Experts of a small language model: a shared expert of 64 neurons, a variant of Adam for the experts.
Below are experts of layer 2 (counted from 0) of a mixture-of-experts language model. Rows are named router (the router's row for the expert), gate (a neuron's input weights, with its number), up (a neuron's input weights, with its number) and show model dimensions 144-191. Each number is 128 + 32 x the weight over its row's rms, rounded and kept within 0 to 255.
After each expert's rows: a language model's description of what the expert responds to. This comes from a sample of Wikipedia text that the model never trained on.

# expert 11
router [148  58 145 148 124 149 171 127 110 109  86 127  98 119 110 193 125 132 142 117 111 107  97 114 111 164 132 119 117  65 132 111 116 105 117 100 152 123 114  82 126  25 142 119 100 174 123 112]
gate0 [177 128 127  92 142 141 113 125 131 116  52 147 124  35 126 134 156 137 166 128 148 134 125 135  74 117 164 109 132  58 128 117  80 143 140 116  80 172  93 141  94  36 143 111 105 128 117 158]
up0 [143  81 126  92  80 130 156 126 127  98 143 149 123 118 119 164 134 115 181 197 154 148 107 121 106  89 159 131 109 177 118  87 116 143 145  63 128 116 149 166 161 146 116  88 133 170 163 130]
Prepositions after numbers. Prepositions like to, for, at, on, from and con-/att- word starts, often following years or digits in dated event text.

# expert 41
router [156 122 135 164 144  89 121 123 164 133 128  98  85 118 141  94 106 101 144 161 119 128 148  95 105 162  99 168 100 108  89 184 103 121 125  83  92  92  73 149 101 100 135  96  72 154  91 163]
gate0 [ 72  46 129 154 127 115 184 115 124 143 113 142 116 162 171 101 163  65 154 127 142 120 108 150 143 129 132 107 172 129 110 125 170 124 144 179 125 168  36  96 100  73 132 125 143 178  72 142]
up0 [ 92  96 196 146 168 138 168 140 159 127 105 135 116 190 145  80 187  65 161  85 180 151 131 125  97 104 115  84  89  84 147 116  83 159 119 110  89 127  99 149  92 123 144 194 215 111 141 148]
ar syllable, commas. The ar syllable in foreign names (Akb-ar, Ogb-ar-u, St-ar), plus commas, of, and short vowel pieces in names.

# expert 3
router [158 102  98  93 123 118 145 136 139  88 117  73 122 131  78 122 123 140 155  95 108 113 120 117 130 124 148 126 128 102  58 120 164 126 127 125  89 124 144 113 136  69 141  86 107 193  99 115]
gate0 [147 109 116 102 135 127  94 117  82 109 156  81 105 128 173 123 139 100  91 114 161 128  84 158 102  81 142 166 146  99  99  87 164 116 158 139  81 105  89  59 113 161 168 148 126 120 115 180]
up0 [ 88 102  77  64  96 137 107 134 154 119 151 150 120 174  40  98 123 130 164 181 125 162 118  57 169 149 120 112 125  83 157 146 119 118 105 158 170 147  88 237 120 114  99 147 158 151 151  77]
Word-initial name pieces. First pieces of words and names, often foreign or place names, such as South, Syrian, Ar, and UTF-8 lead bytes before Chinese characters.

# expert 6
router [160  58  91 115 164 100  88 125 165  91 146 118 104  87 114  93 138 107 162 107 171  89  96 154 131 148 131 102  89 156 101 139 164 129 162  69 109 126 119 120 113  80 136  75 149 179 137  91]
gate0 [138 152 133 184 177 125 152  88 115 102 103 171 162 144 108 137 111 113 159 101 136 108 116 176  91  71 166 124  89  90  85 131 125 150 144 139 138 160 140 103 108 131 143  86 130 153  61  96]
up0 [129 133 120 112  80 146  92 187 121 168 111 152 156  98  99 128 146  46 103 101 122  73 123  32 142 187  96  95 124 158 181  94 152 180 113 119  82 133 110 107 166  75 105 155 173 146 137 137]
Word endings, suffixes. Final pieces completing a word, especially nationality and number endings like -ian, -an, -ty, -ation, plus table pipes in results.

# expert 15
router [116 106 109 144 174  97 158  65 165 141  85 101 140 147 116 165  93 131 165 147  79 139 106 101 124 122 135 146  81  89 119 129 102 122 110  55  81  54  86 183 160  73 108 143 149 159 134 134]
gate0 [108 139  75 159 163 109 218  76 160 170 105 129 115 182 230  57 160  77 133 129  90 100 147 108 149 160 145 142  62 110 117  81 121 130 139  69  90 104 100  91 116  93 116 124 107 129  59 146]
up0 [126 134 104 174 131 101 110 143 125 107 141 165 113 132 121 133 153 137 151 119  95 137 137 118 130 112 131 159 148 169  95 169 129 132 119  85 141 146 151 112 106 108 151 119 157  93 162 107]
Mid-name fragments. Word pieces right after a hyphen, line break or opening quote, inside names and words, such as en, od, Mar, ll.

# expert 2
router [146 118 139 130 122  96 115  63 154 143  91 182 129 124 101 127 123  68 153 113 171  62  66 113 166 188 120  92  78 121  98 149 124 140  66 113  67  98 100 161 132  88 143  92 108 181  62 119]
gate0 [133 137 149  98 177 156 122 150 119 131 137 129  83  81 200  99 140 122  49 138 178  96 174 137 149  55 158 140 130 136  89 132  74 140 118 109 121 143  31 120 176 106 111  77 142 159  78  85]
up0 [166  81 112 110 119 121 163 115  95 130 101 131 139 140 111  98 103 170 145 188  71 132 160 141 149 132  77 147 123 143 143 114 174 110 113 182 177  98 174 133  69 159 164 150 182 148 174 181]
Mid-word fragments, table cells. Inner word pieces of names and rare words, plus pipes and semicolons in tables and lists, such as polyg-on-al, UKI-P, t-ax-i.

# expert 50
router [186 133  95 114 139 145 147 135 152 108  96 132 120  90 142 137 161 122 122 103 120  83  91 115 110 109 100 111 144  73 126 169 167 127  83  88 121  56 100  97 181 100  99 126 139 185 126 155]
gate0 [163 104 172 154 157  83 108 122 133 108 116 147 104  20 141 132 176 146 128  97 132 129 139 130 133 118 112 162 115 124 108 188 132 122 102 103 118  60 143 121 105  91 105 115 181 124 183  86]
up0 [118 136 181 126 101  83 133 102  92 154 135 102  85  87 135 136 169  53 126  63 140 113 154 186 167  65 166 102 167 110  80 121 145  75  83 161  61  84 107 196 102 117  97  95 111  94 166 135]
Place-name pieces and separators. Starts and inner pieces of proper nouns like Phil-adelphia, Al, Fran, Batt-al-ion, plus commas and pipes between table fields.

# expert 45
router [135 127  85 125 155  96 130  95 146 141  82 112 138 102 117 161 139  72 130 169 149  57  78 188 129 136  98 121 131 131 121 120 148 109 169 123 120  62 159 139 142 123 168 133  86 175 119 186]
gate0 [120 113  83 113 102  69 136  99 120  98 121 107  55  97 137 109 205 107 167 119 156 107  76 129 131 131  72 176 172 139 115 127 115  99 135 127  59 113  96 171 143 124 153 136  94 144 104 109]
up0 [ 95 161 146  55 105 148 171 139 111 159 119 168 107 189  94 115 201 121 197 113 133 118  70 134 125 126 104 167 154  92 133 142 138  93  95  70 106 121 162 118  94 127 172 118  64  80  92 105]
Music and gene entries. Tokens in album, song, film and gene entries: track durations, credits, gene, promoted, released.

# expert 36
router [142 128 142 197 184 126 101 102 215 111 107 161 153 121 110 112 122 153 177 147 126 132 122 106 154 138 148 122  76 126  83 181 116 106 139  66 104 129  90  97 152  88 148  85 124 228 104 128]
gate0 [187 123 144 129 158 140 139 115 126 159 110 102  93 113 122 126 150 155 168  84 109 148 119 146 139 156 185 168 122  55  63 165 104 179 116  71  99  79  81 122  91 181 125 146 193 151 174 132]
up0 [137 124  89 141 148 134 119 132 101 121 136 143 160 141  64 190 160 131  72 119 123 124 199 147 156 140 169 131  79 121 134 120 107 113 131 136  92 176 167 120 174 186 118 146 107 158 104 167]
Capital F, abbreviation letters. Capital F and S inside acronyms like AF, AFC, month names like February, and suffixes such as -ful, -if, -ian.

# expert 12
router [ 97 132 155 137 167  65  97 118 181 124  94 114 151 134 103 115  86 111 138 134 139  75  56 187 133 112  64 120  81 153  47 136 185 134 164 112 146  90 134 150  93 171 180  43 125 177  59 142]
gate0 [142 138 133 135  81 117 140  71 132 127 129 128 154 106  97  99  98  83 160 188  34 151  87 146 113 142  92  95 132 126 154 109 152  66 116 109 147 165 162 116 139 181 174 129  78 118  88  80]
up0 [227 101 139  97 103  92 155 144 127 144  93 173 130 129  40 113 142 111 136 123  63 166  94 117 133 143 132 111 127 164 114 163 170 136  87 128  73 125 123 103 123 173 197 140 165 118  83  95]
Mid-word pieces, line breaks. Inner pieces of names and words (o in Masao, comm in common), line breaks after list items, quotes and apostrophes, often near Japanese text.

# expert 47
router [147 139 120 114 163  91 109 131 138 136 144 127 158  95 160 148 110 151 141 126 196  75 147 133 112 122 106 142  98 126 104 112 150 121 194 143 161  70 119 143 128 172 144  93 147 196  87 103]
gate0 [181 124 114 104 115 114 119 131 157 119 138 147 125  51 115  72 140 132  96 111  95 166 167 151 130  84 132 113 156 160 169 110 147 142 123 181 163 137 124 163  33 126 195  61 167 107 165 109]
up0 [118 146 145 141 136 143 191 153 134  85 132 161 140 182 143 129 128 124  95 100  89 114 136  77 107 116 116 139 125  98 116 136 141  86 160  35  49  84  78 131 147 137  70 167 110 144 138 202]
Capital starts in tables. Capitalized word or name starts in sports tables and results lists, like Team, Ind(ustrial), P(anday), R(hode), and in-table digits.

# expert 21
router [ 93 143 135 133 124  53 110  71 204 134  92 108 164 144 136  91  72 116 168 146 146 118  59 144 135 122 100 143  85  93 114 129 161  95  97  83 149 105 111 161 177 134 143 109  75 160  81  88]
gate0 [ 60 139 154 178 154 146 142  79 153 137 133 114 120 128 114  86 125 174 186  70  97 143  85 161  67 171 180  80  98 129 120 144 177 113 143 126 144 130 120 134 154  86 125 118 137 164  92 145]
up0 [119 125 218 167 162 130 184 135 123 115 206 135 114 176 139  95 135 106 143  99 109 140 103  72 165 111 171 132 165 105 149 132 140 122  85 186  52  72 146  99 104 132  75 180 139 151 152 147]
Second word pieces. Second piece of a split common word, such as sketch, social, chart, plus table pipes, section markers and numbers in sports tables.

# expert 28
router [159 109 152 122 147 148  99  74 162 130  98 148 178 118 129 173  90 140 139 116 107  84  92 192  66 102 111 168 102 153  72 176 155 118 167 133 101 134 166 105 118  83 149 113 144 190  84 124]
gate0 [113 118  82 112 134 143 114 122 172  34 163 157 147 126 116 125 103 162 135 118  93 192 111 141  65 106 104 100  81 157 155 116 137 134 174 138 145 149 174 176 100 122 108 101  71 148  94 105]
up0 [146 105 189 121 152 144 139 122 121 125  98  63  86  82  84 105 132 136 138  62 154 129  60 116 186 130 125 141 142 136 131  78 100 134 150 140 113 163 103  60 104 153 115 158 100 144 140 136]
Connectives and prepositions. Function words linking phrases in running prose, mostly commas, of, and, to, which, that, or, often after nouns.

# expert 16
router [102 108  98 121 144 127 186 100 158 130 127 118 156  80 112 139 140 110 149 127 130 115  84 132 135  86  83 112  74  83 136  87  96 168  85  95 106 139 106 156 133  81  92 175 112 187  79 121]
gate0 [216 127 129 125 136  86 150  68 105 138 147  80 134  48 120 161 176  60 105 122 129 153 166  82 144 129 131  86 169 148 138 172 124 109  90 152 105 103  83  79  85 138 139 152 124 131 128 100]
up0 [105 132 112 177 101 111 151  92 107 138 177  82 207 125 109 122 188 144 144 139  95 132 120 116  84 103 140 117 132 108 157 122 100  63 136 155 167  80  69 164  79 130 126  88 139 115 178 116]
Latinate word prefixes. Word-initial pieces like serv, inter, inv, cons, stud, plus hyphens, en dashes and digits in scores, ages and dates.

# expert 60
router [130  79 135 155 119 130 175  61 178 129 127 107 124 134 102 136 157  72 151 106  59  69 170 145 122 131  56 150 112  53 114 144 162 143 154 155 157 103  75 158 100  95 160 124 105 133  95 113]
gate0 [ 88 138 104 100 117 107  99 151 135 166 143 114 122 182 133 132 105 139 112 181  65 170 109 117  76  80 126 169 127 108 149  71 167 195 138 157 111 168 118 137 164 147 167 161 116 111 154 145]
up0 [ 70 165 130  88 134 127 137  76 113 109  89 159 128  92 112 135  94 144 149  70 114 174 142 107 136 131 177 119 131  87 105  72 139  56 103 114 153 143 157 189 117 132 124 197 214 126  67 108]
Word-start after the. Opening pieces of lowercase words following the, of, by, like w in world, b in barley, st, pro, res.

# expert 35
router [ 85 125  56 140  96  62 169 100 166 107 135 158 114  92 126 125 124  70 136 161 117 132  89 165 135 142 102 145  70  41 112 155 155 153 114 100 126  98 111 120 167  57 129 108 128 157 103  89]
gate0 [110 131  99 135 165 112 128  98 135  79  95 158 158 144  98 117 161 123  80 114 142  75 124 198 228 132 140 133  99  97 122 151 124 110  71  85 114 130 151 105 136  74 167 127 117 144 122 173]
up0 [138 152 135 192  68 153 126 153 141 195 128  64 144 120 201  66 152  51 145 119  77 172  89 113  72 117 122 144 107 222 125 161 115 108 137 158  80  89 119 181 103 118 134 117 107 174  76 131]
Mid-word suffix pieces. Middle and ending pieces of common English words, such as found-ing, offic-ial, elect-ric, Depart-ment, -ology.

# expert 18
router [113  83  71 160 157 124 189 137 190 113 153 125 120 143 131 187 133  83 144  89 139 109  77 140 183 150 117 136  78 128  93 161 104 146 104  97 125  78 159 106 150  84 128  91 102 142  81 130]
gate0 [179  95 142 117  87  98 129 150 139  84  80  93 163 167 175 109 132 118 103 119  92 115  67 144 132 153 147 119 105 111  90 159 192 116 168 105 114 105 131 105 126  96 116 115 146 180 107 157]
up0 [ 98 101 120 149 129 119 146  92 127 131  82 153 120 137  61 133 124 135 137 138 154 117 130 126  80 101  93 158 125 139 148 119  69  90  96 134  82 119  91 139 100 176 164  80 120 109 189 126]
Numbers words, sentence ends. Counting words like two, three, four, several, sentence-final periods after dates, and endings like -ient in ambient and gradient.

# expert 42
router [119 139  87 130 144 103 102  81 164 123  69  93 112 109 115 136 136 116 111 122 146  46 111 140 131 171 134 122  86  72 113 139 190  59 134 131  87 123  99 112 158 138 154  82  81 168  88 150]
gate0 [ 74 132 204 135 144 107 145  58 110 177  72 130 122 115 122 129 152 112 160 155 156 130 120 119 148 162  89 119 136  73 102 154 125  81 120  74 127 159 135 159  75 208 134 115 140 133  81  96]
up0 [ 44 146 104 118 144 155 114 102 150 146 101 144 137 193 125 123 169  78 174 120 150  94 162  87 154 159 161 119  96  89 160 116 144 125 173  85 136 137 112 152 154 118 159 141  95 166 112 114]
Name-initial capitals. Capital initials starting names and capitalized words, such as W, J, L, E, John, Mc, often in tables or after a pipe.

# expert 52
router [165 121 146 178 122  79 136  92 207 138  75 103 116  99  98 149 111 114 121 135  71 101 118  76 112 164 121 132  87 131 110 168 184 172 127 134 128 129 180 119  86 104 124  99 142 138 121 120]
gate4 [118 128  93 123 150 144 106 149 129  97 198 120 152 125 145 100  77 124 137 190 106 111 103 163 121  88 103  88 126 150 123  88 150 106 152 113 106 117 118 150 138 136 135 125 106 153 166 141]
up4 [ 78 153 211 128 135 159 163 180 123 141 140 161 117 143 121 121  96 186  88 141  48 161 115 150  94 135  83 125 135 177 130 175 159 150 178 190  76 133  78 127 162 113 140  89 142 123 135 165]
Table pipes, sentence ends. Pipe separators in sports and chart tables and sentence-final periods, plus words like League, Cup, Party, season, District.

# expert 29
router [160 100 102 105 158 110  88  71 134 119 130 125  83 119 107 107 145 147 183 101 131  78 140 169 124 148 129 132 110 132 127 126 145 105 118 150  63  56 102 136 170 162 145  98 136 220  94 137]
gate0 [191 121 123 114  98 158  87  99 157 194  94 149 140 180 126  95 111 122 138 102 145  89 114 130 138  98 106 128 106 105 160 178 187 152 141  83 120  89 149 160 181 107 143 122 146 129 139  92]
up0 [142 126  94 137 182 111 133 139 120 151 150 141  79  99 162 165 101 103 131  97 138 143 142 189 145  70 164 169 145 110  87 146  74 192 110 107 124 165 211 137  87 140  88 147 140 152 114  42]
Name-initial consonants. Capital consonant letters and h/k/sh/wh pieces starting or inside personal names, as in Ko-h, Ayr-sh-ire, K-aavya, wh-ose.

# expert 31
router [ 95  94 120 142 140  90 148  73 184 152  63 125 113  77  95 155 122  57 153 114 158 121 120 114 142 129  94 122 117 134 123 148 166 107 102 128 104  87  76 153 135 142 139  86  80 166  95 131]
gate0 [136 141 135 131  65 134 127  64 167  93 122 145  42  89  85 142 153 101 151 124 123 139 114 159  42 130 129 104  87 141 136 126 130  95 143 114 142 110  98 135 139 109 180 124 102 140 121 167]
up0 [163  92 135  93  97 166 110 100 123 139 198 175 118 143 125  80  90 149 109 155 167 111 121 117  81 143 142 131 134 104 147 131 164 170 115 175 152 132 126 135 168 132  96  99 212 132 107 114]
Sports tables, codes. Capital letters and abbreviations in sports results tables and model codes, such as R in ASR-10 and DAR, USA, plus team and support.

# expert 43
router [134  80  91 120 153  65 165 109 150 108 112 114 106 143  94 120 156  79 121 156 125  93 127 131 108 142 107 156  61 156 107 157 144 146 148 116  92 102 112  93 144 146 141 105 115 178 107 119]
gate0 [165  63 130 108 127 107  77 153 133 160 139 195 133 113 162 100 170  81  71 167 165 144 168  79 153  81 188 148 110 132 116 137 119 130 159 139  95 145 119  97  91 153 154 102  71 145 129 129]
up0 [132 147  64 127 103 149 143 136 131 159 156 157 136 122 116 133 105 119 130 138 140 103 186 109 146 149 136 103 137  72 119 105 217  94 114 157 127  97 125 165 159  77 132 134 193 144  99 179]
St- and -ut pieces. Inner word pieces after St/st and nouns like album, club, song, Cup, such as et in Stetson and Stetter, rat in strata.

# expert 53
router [150 139  83 136 172 125 125  78 134  99  87 145 129  97 121  87 138 137 159 110 130  92 109 153 147 150  74 151  53 116  97 151 119 163 133 118  90  94 108 124 119  89 110 133 125 154 107 148]
gate0 [ 69 140 132 158 135 101  85  89 172 150 127 138 132 131 117 110 132 120 119 151 189 151  77 144 119 117  31 175 157 116  86 135 141 183 171  70 164 122 122 110 160 172  75 158 177 137 148 126]
up0 [127 153 162  95  87  85 152 133 106 122 174 165 113 155 121  97 170 140 172 178  93 132 108 154 108 113 116 139 140 150 114 162 105 160 170  76 128 127 126 104 107 115  44 141 189 149 127 141]
Foreign name syllables. Syllables like ag, ak, i inside foreign names plus capital initials S, M, Min, Sup in names and titles.

# expert 19
router [181 108  74 126 142 106 174 102 162 127 102  73  76 112 126 129 162  73 128 180 173  79  93 129 164 130 133 116 100 140  95  88 118 158 157  58 119  92 115 149 137 123 161 113 106 140 110 100]
gate0 [154 100  67  70  85 109 111 135 113 143 140 104 171 104 165 162 132  64  89 127 127 147 139 185 136 122  92  93 113 108 149 129 130 159 116 159 110  54  72 128  69  93 105 188  87 138 112 129]
up0 [155  67 104 127 158 123 147 170 135 140 146 105 149 172 164  78 108 169  89 145 144 120  91 141  78  66 130 150 164 195 167 146  86 218 117 134 147 188  65 132 139 136 143 109 115 136 163 123]
Music, film section words. Media words and section-heading pieces in articles on songs and films, such as Record-ing in ==Recording==, music, film, album, plus year digits.

# expert 22
router [131  92 120 142 111  99 169  48 155 133 110 116 133  97 137 143  98  59 110 113 123 110 123  95 112 162 126 147 136 128 108 119 112 101  81 111 120  51 146 125 141 121 152 112  76 163 119 158]
gate0 [157 124 121 111 100 145 141  63 126 114 108 138 109 115 135 166 129 170 170 117  95 116  93 168 158 135  92 101 137 100 155 131 164 103  91 111 109 136 121 158 166 115 162 139 161 159 161 130]
up0 [ 96  98 150 161 151  53 150 141 108 172 104 122 131  96 141 115 100 113 117 117 153 148 126 146 184 155  93 120 103 117 147 124  99 150 164 120 129 138 137 133 126 125 138 161 151 124  77  76]
Capitalized name starts. Capital letters and early pieces of proper names and foreign words, such as M in Munich, G in Gagra, Que in Quebec.

# expert 14
router [145  66 112 124 158 144 164 118 157 149 150 116 139  77 151 138 151 139 166 113 153  78  89 137 177 147 128 167  45 111 109 182 120 131 115 142 127 120  90 126 127 136 132 143 171 131 166 118]
gate0 [165 133 107  25  91 136  98 106 122 149 152  53 189 129 133 140 126 137 197 139 127 137 135 162 114 143 136 114 124 125 175 186 109 163 130 165 145 114 155 145 139 149  61 114  84 103  80 109]
up0 [106 110  98 156 121 115 132 181 100 112 126 210 185 153 145 140 128 161 175 134 127 173 147 118 113 191 111  85 124 121 160 104 154 123 144  88 135 163 159  97  47 124  65 150 104 132 126 127]
Conjunctions and relative words. Conjunctions, relative pronouns and prepositions joining clauses after a comma or verb, such as but, and, which, who, by.

# expert 4
router [139  71 107 165 138 113 104 117 207 106 124 136 138 107  88 116 153 117 112 130  94 132  77 133 109 133 105 119  72 141  63 188 131 136 126  76 135  80 182 152 134 127 148 101 132 217 107 127]
gate0 [ 69 159 131 165 124 171 108 149 159 132 131 126 158 128 152 163 213 174 146 143 121  81  63 147 129 186 116 166 114 138 140 114 139  83 118  59  88 108 128 144 166 110 151  97  91 125  90 157]
up0 [143 154 175 152 107 138 133 126  95 156 103 120 127  99 152  59 130 167  75 140 153 111 157 124 104  87 125 105 134  93  96  67 107 136  58  92  96 122 116 111  75 118 129 136 152 111 149 105]
Noun suffixes, name endings. Word-final pieces such as -ment, -ition, -ution, -ive, plus not, will, book, publ, and the her in Christopher.

# expert 7
router [135  90  99 173 144  89 126 118 133  80  75 127 119 149 127  95 172 172 153 147  85 120 110 133 162 110  84 117 112 127 154 110 164 167 128 132 138  98  76 112 187 139 103  95  78 213 109 158]
gate0 [168 139 121 151 165  87 175 137 195 116 124 130 153  74 131 176 139 128 128 113 112 113 131 123 168 145 119  83 164 161 156 103 143 182 158 130 113 130  79 103 149 134 110 138 131 102 168 144]
up0 [107 152  98 122 150  98 173 134 135 114 119 107 138  89 135 138 140 136 138 161 148 182 132 156 137 156 139 113 146 151 214 115 161  71 146 127  89 109 117 128 134 145  64 152  86 120  72 119]
Word-initial short stems. Short word-opening pieces and pronouns in running prose, such as fl in flag, comp in complexes, l in loss, he, she.